From a checkpoint of a small mixture-of-experts model trained on Wikipedia.
Size: 17 layers, width 128, vocabulary 2045.
Experts: 128 experts in each of 15 layers, 32 SwiGLU neurons an expert, 8 picks a token, a sigmoid router.
Training: a variant of Adam for the experts, 8182 steps.
Below are experts of layer 3 (counted from 0) of a mixture-of-experts language model. Rows are named router (the router's row for the expert), gate (a neuron's input weights, with its number), up (a neuron's input weights, with its number) and show model dimensions 0-127. Each number is 128 + 24 x the weight over its row's rms, rounded and kept within 0 to 255. Numbers have three digits each.
After each expert's rows: a language model's description of what the expert responds to; "gets" lists some tokens that make up at least twice as much of what it gets as of all text. This comes from a sample of Wikipedia text that the model never trained on. Tokens count by the router's weight.

# expert 18
router:125144136127139130115129136122129155113116145153106140122148120137085146110127138119109123140115120108123110105140129138173118147151109123144134086121107135147145167150074152154090145169114160123147140138130155119139155186128123122076134123141159190110096126074135143098088081109120128121113126100162108114078100113140130139160140105102171114087095135141073116074159157123145125134085
gate1:142120106182137138107141106101154111091132129137105145110119112148123135159163130090100154126128129116130087093105160141170148157098096144085166170137132156139119161151141144099081137121102174095139133117147118125126145093115142106115173109145148125135092135115196090156147108143113122114128164116161143110156088134165115133169110102107084083145127121135128130122125149115159138158120
up1:128158151076112103129119164143108152132132145115151099167131136111115132111096098174120124106107101145136138153146129083099097106155167128158117072124120125104158112135135098108170140111154072140090140125130142143124097157109109151126081151133102151114127131141073156090123159096124132099129094136080092155134157150119153130109138145132150172110142109106119156114143094099100146111128
gate2:138124096153152127136149138139148113094088121103157137139151156176123126120085112134118133123115074130148102156167141119168141093162201110137144123100184125123129138194138135138146110178126134147115097128138097171138120119181122125145118121167101132177157097147142087098139125064142101135136119125164126126103123124136149138121111131116144138125131098132143113123099130101138154120098
up2:124132079134176125129147131181136128066094096128115093116078104155134134147058088113110132128110146163107162114160115093140104126116140112145110147144164154159094147165119137148156137125131117133079112091134134149156122126170141133153112134152163093148157117141135143097125163092135074138128113162121148135138163161141131113130117150126115120099138130113096124104104084138135138123139
gate3:142150124166128115121126129110096174093134159127139120157127125112153083122085092143113138126098134120154113132153086162181136139121142147154130104103128152151121159128062143111117134115094104110169112117096125135138116143147190127124115115134120141165114146067137179134129149108156121124163103151125151095104135151103178118112141123154112107133122129075119135108189113133121122170134
up3:114121129086128129140132137145162090154119095116120121094124117149112169145170166118136120132153110123109136128092187097082118108138117096091124161148119108096133105123183114145131118142171151158099131105152133119116128099123074128145150138115134114091145117187129057111123113130093125133108153104136102159133113113152087124143115133110134152127131127171153124157070149129139150090124
What it handles: Connectives and verbs in running prose, such as and, of, is, be, before, won, plus plural s and sentence-final periods.
gets: "s", " and", ")", ".\n\n", " is", " of"

# expert 5
router:118152144148121155172150161123127150119151114161117152162132140122099154161117131093134092089120114155136072107117106171137160112181199160122075121089118112136139113170147168128124096110143114133119142179085130142143122128135107124111171153137113104144114170126137131113106160092127119136146136087128147110120105141122104121095107101167110072126139136108105111146128112116129120146123
gate8:139090118136127146127164118130133176135151151141159148114138108107183070137157100113116153093090136065080113120136100120087122129124131113118139128102093151106117158140122135110130130133122154151109138069115116125104089133143120106170140089113141149109134168092108126148108179145117150150096148104140150168094168101123151116134140146144142117128126134082155129127129136128098083097101
up8:133158130190149130119135117136107178162142179175106112144114140128188091105136150131129132087122104159127093167160101135089131129124135124141146144120152144111146135104104136134107185121119154094096164158116096113103108146132099141147128155118137116141175127106146134137117155170143115097096175115125114151087118167097149096119132158134135121118158130122110121176111105123145109158150
gate9:132142166104107122132143195123156155098128133120135117151145165128127068166123110152156146129119123136109130138128130133128082121109146127094107086116125161134125151108139121109091118153141153153193113126140148098147135063158104124111157170146158149100127100141135137126142124149094145124120106120143111104153166116160129112207108165157156113108124126126141081150158146111128138115148
up9:148122128139088127106113131093141122097133158139121131129124187131128083157101087166173120095159133152105157179101093130177135142134136135125090148138119150128136118123152137134149100125114150176141131129147081096123151108122107130153109137150109146105127123093090151097076076138113121161160126106141118171121141102125145140160097158131154134119109095107152103107128149100165124110170
gate10:145144129114118161130149121108124141092153136125127130074114117079127137145184108110160124152107090109110128142153124124127139127128160142149154139122104120088148145180117123139178116126123118149099102139133119054121093087103106140095111091114156129090088153134173147138129137127119132127124090087127107140106148119128104153156161107099126118120076082135144132176158134132120116177110
up10:126137120135132101128125104136103104148086154127136116182144131154145119122050131123110141106157141159137119136120126109111127137120074106119122108151121138147119126079128151129077139129127124137140160105110133157104173165172145119154124141144093101135163093095102114137143125146130143115140169160147141153145116128098164106107103132159158140141184167133123131048105116130145141086149
What it handles: Middle word pieces inside names and words, especially resp in respect or respective, plus other name fragments like -io, -ash, W.
gets: "\n", "5", "it", " W", "and", "et"

# expert 22
router:109155106140108131112191100153153165148104170115141073189096124102154133126097120127118098150166111116130141140105142108123124161127113098122125112087145125099125124093113107117114157127148139150127128141126174113121084155129111114149174120158116104124143142095137108131076144116130157164142099127095167100146084162153123090104138146130150115132142156127085160141094144147148093133145
gate2:080121176142107174126116133104110125130183120134089093136116149131129111138121092129106119137110117149140123121184128114156094127106096109133114126147120109086085171143141138125137164131082106121180122084139134107141135048111119113112116147102093128091149131131150137134125122118108108117141085082117112095137134144159143101159154131135137118121108131098124095164132130135112130141194
up2:095124154142138110172158163126093123133123147183125108130107145155160141101122144152161091151159153084092160142087136139168112128119125085139148130133106088108174117070137116098121125106119135130139130137144162139162109093165103121109161155105097099114115132115119142113106129143142137136113113132155162098144117177097165126177122086118139161161105154086104118145128130120108122132145
gate3:107126126141084140101157158099113085136127112153120185128148147103120097138114072112165145124095091102081103122150098121120178128137108112129151128129148153114178110115141141150123135146129127106171169127168084146110133169132097148107139137107146133123119123111137096122106113119117120102164131110124110106110127113142131134176124099141139120182072165138124067140121170155127132138112
up3:133084148118123076101159179113099126146154158169122134108136123106129111121144134126151151120091142092117122084084169138151130132093126166101121094151124135096168100109140112143113146156126109079138131135114114124099155156099129154069141174119115126074111126163086156083116114117124142097128156125137137114140135182132090148150148117158102133152140099125127097143152137123127119145142
gate4:135148154152111138091120132104108084118159137145093117110144129132134122133118118153161168112114116105094140122154133161142152133137131144120154141142135137169167149156133144134127117165134110170137133116160111089154116101150083128160111124105169125117120106166075082114095125147179149150112103144131107102136149112112123130214139135125107117130110138101115096107117187143158132161081
up4:108094152125124116145157128129111144150116127147094150127138128133100159111138128159163129146164084109149102135132133157154160093103151120130138110124094128084117127133117114113199118125153110082135138131145126130131161168154126182058134138140126128121099113122173121132073123136117153167126113146128154108138156164128109144082118125176096156112150164150103093113153095114128106085141
What it handles: Single consonant letters or short pieces inside words, especially ter in quarter, latter, Hemiptera; also v, f, n in Elevation, father.
gets: "9", "b", "m", " f", "n", "h"

# expert 13
router:177132141151123116085159145055121159104123103128112099087140135081153144134120182138123103126162090105115117132145136140140107114152108150139106159122092145130116137100131085144102090147131146138123105118123158160111151123128129117141096165126128128143146121111165129113116114100165139154148129151148119126133114150150094112139150082153119137157079130151167152068112117118146084167162
gate1:142120137104111095126155125160170139070104153157160117102119131106125121136138152095157109131143083166124120151168137155136162115141126106085147163178133170137106135131114130128168110153116138159172128116103130108127141153139168129103108140121127127129131089072105109126088134113107150153124079105142089121147139103076157106119124125114117094119115114150121093171118140109168095096126
up1:126126155112094117134129111140178129089093174166161083107127129114091136133130163144169105164144116151133084157164114135121151123132159116114119129175149167129103132135128140153176111139112137145160134135099159103099126171129158117118110133130123144122123105076106087120121136109141163117157080108154109134138146134060166119133116088099119120149112097172135116147126141126141128113088
gate2:109136131125099134119141101129125153173108107153113152141134081154177086101115146156128137104116167162161173115146122098128094164126124131121111143094133178168149117132117085101124125107122187142116138130120144106149069122103133138132126092105163128112082150107129121100170149147125143126161168128090101143123129125098124135143108131119095119099122108128114144100143136123087182157088
up2:141087145133108111133127088108096123112168110129108102139123054107145131144110143135102119114118128166163180138154114135141137164117139073128125112161174139142132094160146129120105096098126149098165113118131109095090084123134162103148092132120117157120137149081133146120147123111141114122165144098116111113103126106094170072125129087121129135119115123135173153140095143128085129127093
gate3:137125153098131156117144131133137131084152144159118109172137119128161137174144112105121155149091126138088070123136088126105136157187111109152142130156155125083125137150140157141096159173129119108147117075101117096116120138183116150122124102103125091103127122141169090140126137113126150104121142097118118110090148125105187157143179150095112102091137142116124104143124149138129140130110
up3:121102109117120100163157141165099102148137118181128182112125088154114152151095134121123146125098138136115122104159102124172126140143191164152105109152124136147187124090102140134114107108170141111129162144175110148187127128100121154120111111105132117146118149094095136114136103123089152110167147119111162136103120163131134130152117145126132116128171153111103153131134163136137119182116
What it handles: First pieces of ordinary words right after the, a, to or a comma, especially writ in writer and wh in whose.
gets: " of", " s", "u", " W", " with", "–"

# expert 17
router:120153125130121144157102103119152134078113176121140134109112147119151065139128126170126141148116166159082113137132136103159085098139109129159150157122128139116162106132132125158186177134166124121125136169102119175162131154094141148136100133100165140167126143128128159117131156138120147090131113151141079164134159121128131099076127106140110098115130133125098133110127139131089073121116
gate1:138195128118164092135129114115179142132154151131135128125165072144112136121125164107178129081160125172134156092124116145139099121145156155104115132140094149127105138126135079107084088142117141147085100103156115149133132084143113078176145139130122087146119115147097156115134141135122147151116141123169138116092148088135144123157157140157124131103115159091127147122109153145128112129122
up1:140111149114147093126154117107155115134137148132146120102190066163131153111147123081134162091137165134119129095140147085138119130152102140132125089098092140131164118132111105112102106187155121118126111120172149165139091113130097115155119122149175134149146105129103138128133148111166107127105156126138128123100182118120062121129151160121145106124146133108113130119106141100105082146096
gate2:132139165144168195125132106130168134099091106140127069134111091133162137117122102107135158122121149104159107112124151124156138105143105095104061140161123122134123124129123154132125152116131147122117098131117120130126123120148120089125084177155151137131169097164130095166134157139165095125138136133148110090082123106139130160122135113149105150108136062128157145106111099111094129134090
up2:146126126134173112130119088130122145123107122143161081162130105119160096102132084097144177114117133187160097142129147107133139120122086111092116103144127135130126119125127123131143140110121143131103101124168139105081137129109109096127137186107138165138159093114148120137142182150150100089156147115139140102092149114123140137120140124128130127119129071104161111101149101094058106116093
gate3:111138062092120140131127127134105135117113128163132127141155119123112105170151117086140152145120138126115095124118129162190161136112153137125097120157100135119095163141123092100145102141134109080118111119128090141162102127176113134190168115119139166149134132136186092133160167159094138146115095148150109109105134102107138154162163099142116111126086119131120128137153133108109114099102
up3:157162113076133101135155071136108161129127135142178139146108155100119159116111107103153153158125119143135165138185161156172145129120169175107097131169098125125133121143138137118142132111112093097144115146110131101146109089134141140128155127146129134130122138129143140107117108131153123112144100143143134103105135094175135180173121067140139109156155108141156084119129120101087088131127
What it handles: The particle up after verbs like made, headed, taken, plus word pieces such as -ing, -im, -ham, -ed.
gets: "ing", "m", " m", "ad", "im", " b"

# expert 55
router:171122118138119131107148158127139101123165174140126152129145128102107071115119175094132115113128155153111097120120101135208101118131105150147113074144152098098083130099067144115134100128134144138133102141125126138116140078150104155114154140135116126154116109174108085083140141139133126161132121156136146119101130105121141150164152138146113079158115146138122164120139144113104136163108
gate3:141098136142122143135143195158094144134130141155127147155167151112133099125148114109148148173095160114090119083138069117164147174116134184105150119166110142147136102158139125130113134178100142138150097146151144116138120136110123090064133122105131101147086135119134176121118099140101130095147122093116107126169166175108134137154153112108111120134133135118130135105122119119102119124108
up3:114135120117137102125152080131133111131109152092124145128092088134109161121118120153115096089142099131179141145104165127113120067137148089118109126116121116134120151055138120096125123119147117145114172098130094161124155138116151145191153139167122157084130142120152095155109161101118105151115096148131120120120096093096099110090140117132159144121123164162136127141145142129110133088167
gate4:145107111124119126169127132118132163150116173109113173161111100146127137113138112123116125146131148114136126137131130095122109133118153113165152195131098143127134134139162126069152111131125124126102164114108115102161125134132099096181196130093134090113141166072122137121083159114103167127099101072150133158147155138117167115174143120124086137129146126130118113083127127118133111107112
up4:129163146145162116104130103144157117115128069160130121156151125125131165159123144126150112121165093128145083129142175126121145119077111115118134191125135151121098127146130133164153123130124138103099161127120122090154140126107165111146116095109112107132103122092144134148123079133136101111164111150163148106146152099108108113086114082112164155113194143143128118149119148095159113130177
gate5:118189128118118105130183127121151127127148071140099120148191141113144098150077111142141111113148109123156117090120096113126135083117124142147143143153138128145106131172109114122128180153120086102106084115113114155141150126166105137154073123110137111145067130139148143135117147138107113128146088149146149109126102119126123124118170141140174136104160155137114086169135131154129118127158
up5:136111116165150145133130118138142143121092116103117136118059117124120171096194144131088158167113110141121149132121164141141131159147165111112149111102107134130186151101155149124107094095097144130158179132127134128112121119111120144066148118166133153131184121128133147141140132097136157131158162098093071127136106155131140128142093119119108132101100120114138166080108134128122137130125
What it handles: Capital letters beginning names after the or a colon, like H-yde, Sy-cewice, plus sim in simple and similar.
gets: "y", " H", " A", " G", "ic", "A"

# expert 61
router:136144090120139118157157141127143154134134121097144100161134119129140128109145193106119138150138126113117114156083120142151140087174125090139146080103137117115112143149121134083158092100143135093113114148152097128131109130113099134135133101124136118167119093167106135184107098120083133094117086137122108124162075116163149126149097139158107138135177155159113130140181126159098127129153
gate8:165143146181157122092141159129124150141121185106133086116162153112123093117118110137177140126129115141108107139135109120154137085111135158109107164164065141144142099098112094126138127120116119178139113116130178164168162143122161104128131133087150115129128146078140136121120128134119109111142156107136162092110133131117121153151152094075125120116109110108121092096121170148107096114146
up8:075141085137118096095118114124159096115098101148098119111126156127119132146125111121114145146135157142100147088107146066144108148148136134083136132127138130125112105095177166115138164122134106125099135137144130109090159091128130128109127140133129122123137130179096183098158129082116125162106126153110079113162147134127159130111083107112189092125143081123138129148101100120158127115138
gate9:124143134199125145120135149116134151162094143147109120147138130101162118114152104116110138096123116121104130093141133106115125139080146129101171147122051142093135153059154158123085142114173097126132173120126129117108085131127121134110153144104113142094128116113171138115152132140140119133121162142119131107156138115110133111135173122096112146135123099102130145084096117125103093176083
up9:111138156103181167087127110106101133159125138140127116127115135132148147121100176133140148120100088118134116175132120134098158134123114134133126137142064115072095142086141130138141074106135130110133120137123128110118102140161125133119103095158087127098122056179145106150128147141132152104152128128125137164135125136127106132105107107126086143096118149136107123139129186155173162160157
gate10:101125150127133173122136148169106205122133137141096147101095165100128181155132094108098164151136131129116122149139136161173109121125124111123114118126107093136136157138072187115117149166161119119126136092067109128129108159097110107145113141133131099148121142166180108139140108108126139160111150144138120131133150133126134161142146106112106107100161160111108131128130114084102131164145
up10:135127138136134179116147194133107138134125145102133123076133176111109147138140137117138167192035120102126149124154129130148117102118124145146157134124123123137114115117127142092105160151127120153129123099118127142142124137107061108139141152135159107155111116170152127166134160151096147158149115142146090097125109141122125157129086114110184106100125115126134157138133164153125101150141
What it handles: The verbs are and were after plural subjects, plus pieces re and str starting words, such as struck, strategies, reissues.
gets: " and", "re", " an", "E", "es", "ri"

# expert 50
router:164134131105125139115162155181115112105120132121117098121114135143131174134116123145090145154123077129148128133166076125149087131146136103114124115154113096165154092110176134163147119106114120107144113152153118129100152148117152152156144127117119139130143176135156147088142110122151115094135064139160099107094129114145169123162108152115140087143106131119170126168163161105124102143085
gate1:135142113125137100099153109133145163135136164156114102144109144127140100124081092099184112137152150178143087127143147114091150120086166141104125146102115116118134110140121099133167068127124122132119061099123164077115115128162125136094165082130100128148114153145116110112129140116128114091120124114138107149175122158094172123124141113129120092118120129134147154103149139128123099073117
up1:122136140171128098105135117171105100151099152162105101131090141148101104093073124103149132165113164139136125148114107132088136135111146155091156122111092112123140124146140108131158063140166128115129075099169119099090093136114083091099160123108126138129112157141139105103123117088137108124124131110138147136155096155097169157130124122128125133148099113148156130152161149098160098123107
gate2:102136138092173167125088101189115083160135129145155157165156085154129143115149159125124110111137122153101133127154124157095124104172144145093135138082118165164124132109118124105123111139157163125122143118144129197139091125148104083145103135147132152116110146148111126138138144149129127142102144121140158145117097133145089107163151115149134127104118122095084140138125116176153157122177
up2:135100131073119108139114122141084135140159139119143084122168141147126125125147093149153109130136102150145170153120136162108176107166049097128144098128136107102107083146127150124157086167185109147147120112112122109078101125102153107105124152122157109136133159112135077112116131131122123137149154087167150151122101130157157130112126175126146108132109093146138119131156118131140114118137
gate3:118132116138112151124134134094142134161161146123094122135172115143093088154126165133170175130088117141104138107154106185100129115141158154136117104110090122111122107128124117100134070139147158148144102107115135133115120143099168094156170117133107138133147174150145132109097103137086158114137105080125108137122140113118169110161167102121173154139127134147176117105113097090110147157125
up3:134133133123098127108145104091127111155172148129065106163145104113098117129120128155157173146121110149115131121142145175093140105147157132122134090114101113107117115134120122134112086156134104141135059113134125117103133151097155111138151140128125150138167128133150087085110074121089146090129111095166108129119147121121175131144137130126154149170125114159167126108121101071114150176131
What it handles: The opening piece of ordinary words after the, a or and, such as ch in change, ex in exhibition, and Bra in Brazil.
gets: " |", " R", " c", "ol", " G", " h"

# expert 4
router:136117082150105137085096147122162148152140106114163175152092140121088122130138133076091131135131148089130156116122168106141137154112123124110143107181128167139118134097128128097121152141128141134110144123144133080128134105108115149151125187124095117122138102084104152123115147125136131163130118149137130179149097152099140155168088138150097109095189126119112112141116069127137100136111
gate0:149180140174158138137140129088122135128133136142116083136140125121102146147102135116143133101153127148123075125095098115148159129095176108131151127075089128131169156109124085130177082120095135114130053144119132109116141147170101133142124129144149150118118132145158130155141138134138129129132157104171111088126083119117162156147141077098092160137140131139105156109144152123139140121147
up0:096082140080142123109119137129107085122127141092124150100125147128115125140115146174122086153125155103128169129141152109116090139145099127160130108146144113123117100149118150118068185130153096159113171147113147170145124097079124112092110131126115133103136139128098197124108132135117124121141107165090140095128136157106107131160132173149207134116140129137134119136137121143103114122133
gate1:149095102115099113128129105149139106120106175145119123107098091115155151138062141087122159094146118108135087123161119137099127125120112134086107123178176088116099115144095112150108138149151139136197159093122128130169101125127122137109142096142114134136122134116122070141107148112127128144134115144115108104144123134125130135124102186134119119169106136119165085147092105102124083155108
up1:121159109095137142214097157127151135113116123098154096137131172063131124120132113112145186126095107100091132124115168134145102116123099116139116126129136155137130133107120139146126147133164118129111110092092147176175144163159133138118137086090138040150148134129128135119152143156114148119122126111138140111126108100145127087162158143147137125112098131132133125098131118131110135169117
gate2:120120127092160137158165102151124112118141122135113133160117108135174142138145118121146130128143151150170142094136105121129085118134138142147129159077126147167168127114098106091105074155131124115143121152142120140089157101159184155136168152165126128162126143134129132063123115143132136111094128119063126155094108127140158103152125085129127163101153165181134146133157134142112118128145
up2:136087152095102122162128127110160136129089123159129142137151135155163110145133135137157114107128131145086136117135134106159169100120108134142100111111126158113104080109134125100136117137117154119096107166110117125142088102153106124146147168143143107088087102146140145115121088142082155136131119134076132127155093165082169160112100151089133104074148110081111123095159109118160144106122
What it handles: Capital letters starting section headings, names or table cells, plus prefix un- and suffixes -er, -ers, e.g. Current, unknown, soccer.
gets: " and", "er", "A", "C", "ers", " is"

# expert 49
router:132123128104123181086140101140155128131123129165144140151129126074107103136134108123091147088155169152174100061127143093149154107133091134138098115107133116093110118123063142082118123139156144107141104161129145114140135114093134124145135132184137136155139125138149115139130113108088125106092112107115098187140147112121136156145134128118142134102170083144108152124142096120102166116129
gate17:157136124141134159115149118104109092121146157119094135158142146140107141180101094136138141120062079133105112104119094143140100142134108068106123147173133096098128133107181134113131134103119117105133150190128105127118141162149112134100140097138098153105103108100168154134157147150128109116130124120128139082096152092119118130145103108133190146153114111145135164116153136110125142135170
up17:057147104130125107137129158179137156124114149110134155101104146129132118085147174120123142140165171104141159156114156113131152108126158188118129088094120127140142131133118144128117111151132138140130087065121165106121131113131151092126121134150146097130141139146089120139091115089116147140120127111152118142166127157092109109106150151101114088092142158122133081123117091140151090120084
gate18:096107136123137115140155122109132118146181124072160151155140127135113123156135117089153110119133133150162132110110132142135169148101127151138116160132104135176100164106082107097118109103129108083135161163142115125128113133114163133155151156132147133135070071146109100172108133145077121157137123106119124143140168097070090116135127095119079120115167140163100135116132132102122109125124
up18:135135152149132132116130116136109128109148135137095139137145127173151158113101122086155146099124155150097149146173105157139178140142155159066132158173140142120108137126150146108150094153121139104109162125149119128147181148155157104154090114110094134112143112094152126167105136154084155110133133050136131105085124138112152119117146126108106142151133146112128147129104130133179092153160
gate19:115148092148109117136143135146113144084088115134089129139136090117157117107131133104100128121116136161168105132096119130151102131128121107156164103128137118115128171099151094145147161134088077140150115080139086090131161095111112091119144134193146123136123143173141098117122146122122099134098158114092115116137146109134088185104067155120108171135098124112126146142153104131145128126121
up19:120117141145104180173107144100108122168172157103169124143168141149120150146159134105123120131126101090099138112129110151101153139109137161131120161094119134143123110114093166153136087132161155113119136171141133149142110163151169158150120123079116141114117182147144148129143112188113173127133100144146131141131118124093121100135167112087119087108145111157134147122091174126125146122116
What it handles: Inner and ending pieces of words and names, such as tra in training, er in Niger, ers in Volters, often in military or aviation text.
gets: "er", "ar", "m", "ad", "ers", "M"

# expert 1
router:152127104141129173138119141115110142151093180161146158150143136162139172122094125101111186105153146134138098115114153148138171108156135166151116102119138134099138119110120138143139100153059129163133165086107125112120144122132126142143148127120118149141121097084169112142108147139083143156163132117113176155125110124087145152108126139174144143151092143103139124099114088149115171110118
gate0:157153125082185106135143116109063136133094162111125117132155100092146155132140116063116116097114165127164135120113109154160128087120128133071137100139097136128117139112115122102152104127177150110158120121128117119103103117198103095114151158146142159141138117130171143121127124141100162153103116073124160120109124149099131121124106137126103124108104130147146123141127132176116128108099
up0:199144141116131128146126096135108166120112115106126079151141087133125173140149092118150092129131145168150122120134124133153145124116127159123132147108104145169150084142175111085164078130112141121150127112151134116086116157207140161148136128122116154119137128108137159105124118135097136090139121070125160135091125129122114074127112112145123120112119124141097165158126146159106146117144
gate1:139156116190098141120139106114138118111089112162125112190151136133133141122114126092126120169140177111135116122123096121132111137115101086145134115165113144123132168144107158161116121104158134133165115116117103117134106122148112131106117086129144070137113122131125109101154151109122102131109154140145154132135113113139172169142111127140113118130123106114137172128107159071176139209076
up1:149120135113133091099127152114152106130182153115126111126084100129155125137122143154139165107125133182124116115112190083132118191086147163137143128119144147140100095145114095106114140152105141151095127116138168108067156118114154141128149116155091090124121140122114151156131134105164096100122131162125125179140163117116129152158158109107128166118165098119132134156122088124131156137123
gate2:122117136126146176109129111152107155131163161112135134123130110126126136135114115107101144112152161132141117046131097149161150158115149162143124076148114169111129122142063086113156117153132094125159113135139163071162119143141114151139147104164136130141105132158150139128123124131161147119126092127130147105142080127150142126158108088124166144137157104132132079134113090153176119120095
up2:120106159111095172121130092163125163133107133108124089125130098128109151136125117119101133147174195141096170065126083155134095137143128138130121107151151160110158162136082081130151140162137078120170112130136146119133109142123122114118157086166123116142132102166137154115131125126114140107146087134099128153113098132134150119151100136134158140142158125101142125153118082133174124095109
What it handles: Word pieces finishing a syllable inside names and words, often before ed or s, such as Eif-ion, c-oup-le, Sw-ed-en.
gets: "ed", "ion", ";", " V", " with", "ot"

# expert 15
router:139119159130091159090132123134075140149106134138130151116172137133105095142155098119100114150122103167108152106127148151177133103092127130115098090129147147143094161149088118098110142113109108143109120094135116147178167107108127110111120122152140145170130168092134122145119164129093110140133161113144169119118141115107175148109150127075113116122105082091134086138136135129123101181153
gate0:180140130140141116149145110145114102110110144133091141157147116134166108116149136098088100086151142096116119097150166110158125146121135121093109097123134143131094171169101120187151103130100160094111145055099141110123159127132124135135144150167141117166095140111151089102109099127118141126157130113147166123148153138132137141144103144116100120127129137137144115100161138167112197151142
up0:160143118154124115131120115153125104129127137132114145137121126127152079130147139088091092097134134091102120099123126120150103118126137129091130103129132164102079201146109136162109140125099165078131168070118118122133151125147102112142152144164143121180129150101127079088135101107129130112167151138146167150155145108141154120144102128117104134128108121141154102114176117154119181168135
gate1:133144099141121122172139128124129065142106146176162093106124156124181117151149136110125107083092118110107127148116118136142144101158114132140094149147103130086139141076134140122116130139161132156156044148107119135127146137193114170128120115096083109097130161117142085169106128139100158115122122113110138088107126112112137150095145102152127134129087126135104118143135140120147143132147
up1:163194130090177091095136081113128199125162139116133114132134109118146132155082128106148114093162072150162087168178180121102160136127171122135126141112100111102121117098095136109128119109151121102129117163131138133104129137132158140145113144116143149102137128124147149156144138134143124139127179147125153146131103134099102102122113094160134148156123162166129128131128128112104141133133
gate2:141149128141129131137187134110068135097157125090096116129114158177072104152121121085089117129109153100106081095151139134168101130108144111131154114138123123123113133086124171144139137136132168143149095151158152107102124150134147115143129093113141081132150152139149133137141133119106154082159140102150160121160154120132109128147126067108110088127130163109100126123124154080142141119120
up2:128125122147081098124152121114064111120138131100090116134098146145062082177164114146082101130113129118104103131119129147142132127110147124138134095129136138104090150110155138132125136153129163144136113146157131137105132140120147117124129111084158103168171153131102129130127141082106134083165125105130180165167195105125138120136105077123142146138132143106131109114113128080130129106112
What it handles: Degree signs in map coordinates and percent signs in tables, plus suffixes like -ing, -ation and the word in.
gets: "ing", " in", ")", "ent", "ate", "ation"

# expert 62
router:130107118097131133134146101149125115104141108170116151141122147094176145151164116142140116101160141174125113064109159119137151149116135092158107145111119142124088158091126122145137171125136092142143128094117133149120175113092137136120159143157144115102119156073171161124159148066150152128115157118138118115110133149134090184137140100160156130097129095125131165120151120148156132109143
gate0:157103137166108090109149078105150094145155099124180130148140112092146154136176120112104158125140123093129098075125130116101165135151150089109133169107152157135115159112145138168136136175170109110166118126113145143116129142128164138117166157136119150097154148115127148119151153113122140114117146107124079146116146183140130137159151108090168112135135120143160109126178143157123119140125
up0:149106149155119081098143066106138086142160115131185126158128119093146155142175109133115142128154115105125097089115145109111167142145148087114132167109146169127105155114142138167149146179155116125176113126122132159120129142118146145126155146140136154089163138126118153122158156102124134108117143121112087148108151190153128136152146119094173111127126117152159118128160137169128134131126
gate1:159162115108168112121130126113141147127144107153109235160125172099147107138120132103082153121127168138098102129163152114126148112112121152125123111146149116126073130162135143110161114140116131122124154118103109100107179123123147113150135146092079118154128153116152112108144141091123117142154158120173146148143153144163134128140115156140121110087133114125160110104081170139131133143149
up1:138150116159164133150132152076134144145137138117121192128159176121115148136110103106091146165137115104103087104120100118127152102110107144122121087153151098121063101114139148108158139114136140178140149120092094135138214159151130120112181123096119140153118132156129163147120147113118110146156138147163143109120145134145118120154135164123109127134106154132136098146093138118146132109158
gate2:118133134126101098118159118124149150152107101114108123138192158119133107136159134126114133094136080147118139144168069108120123129121163109142137149114153127131154178155045135112132158152108130104137144111121132140162121125141103112102071106109103166130136139123141137103123123113128097096174124137102142118131092124099175095134165137164128094107107162154157093149108109128099108099129
up2:130137154152136122151181129140148111129154055129118150107173121133174134114157153145126153154152099084102117120109132134121136120127154115138105115097160117156077122147088150115137129163101135113117140146116109140174112157156165152125110106094090142141118126154125128115122092149151146113149135158148135153187069178121132084123160132138128114118133138119131145110116094124115159070128
What it handles: Single-letter word pieces, especially w in east–west and where, law in lawyer, and letters inside foreign names.
gets: "l", "t", "k", "u", "g", " T"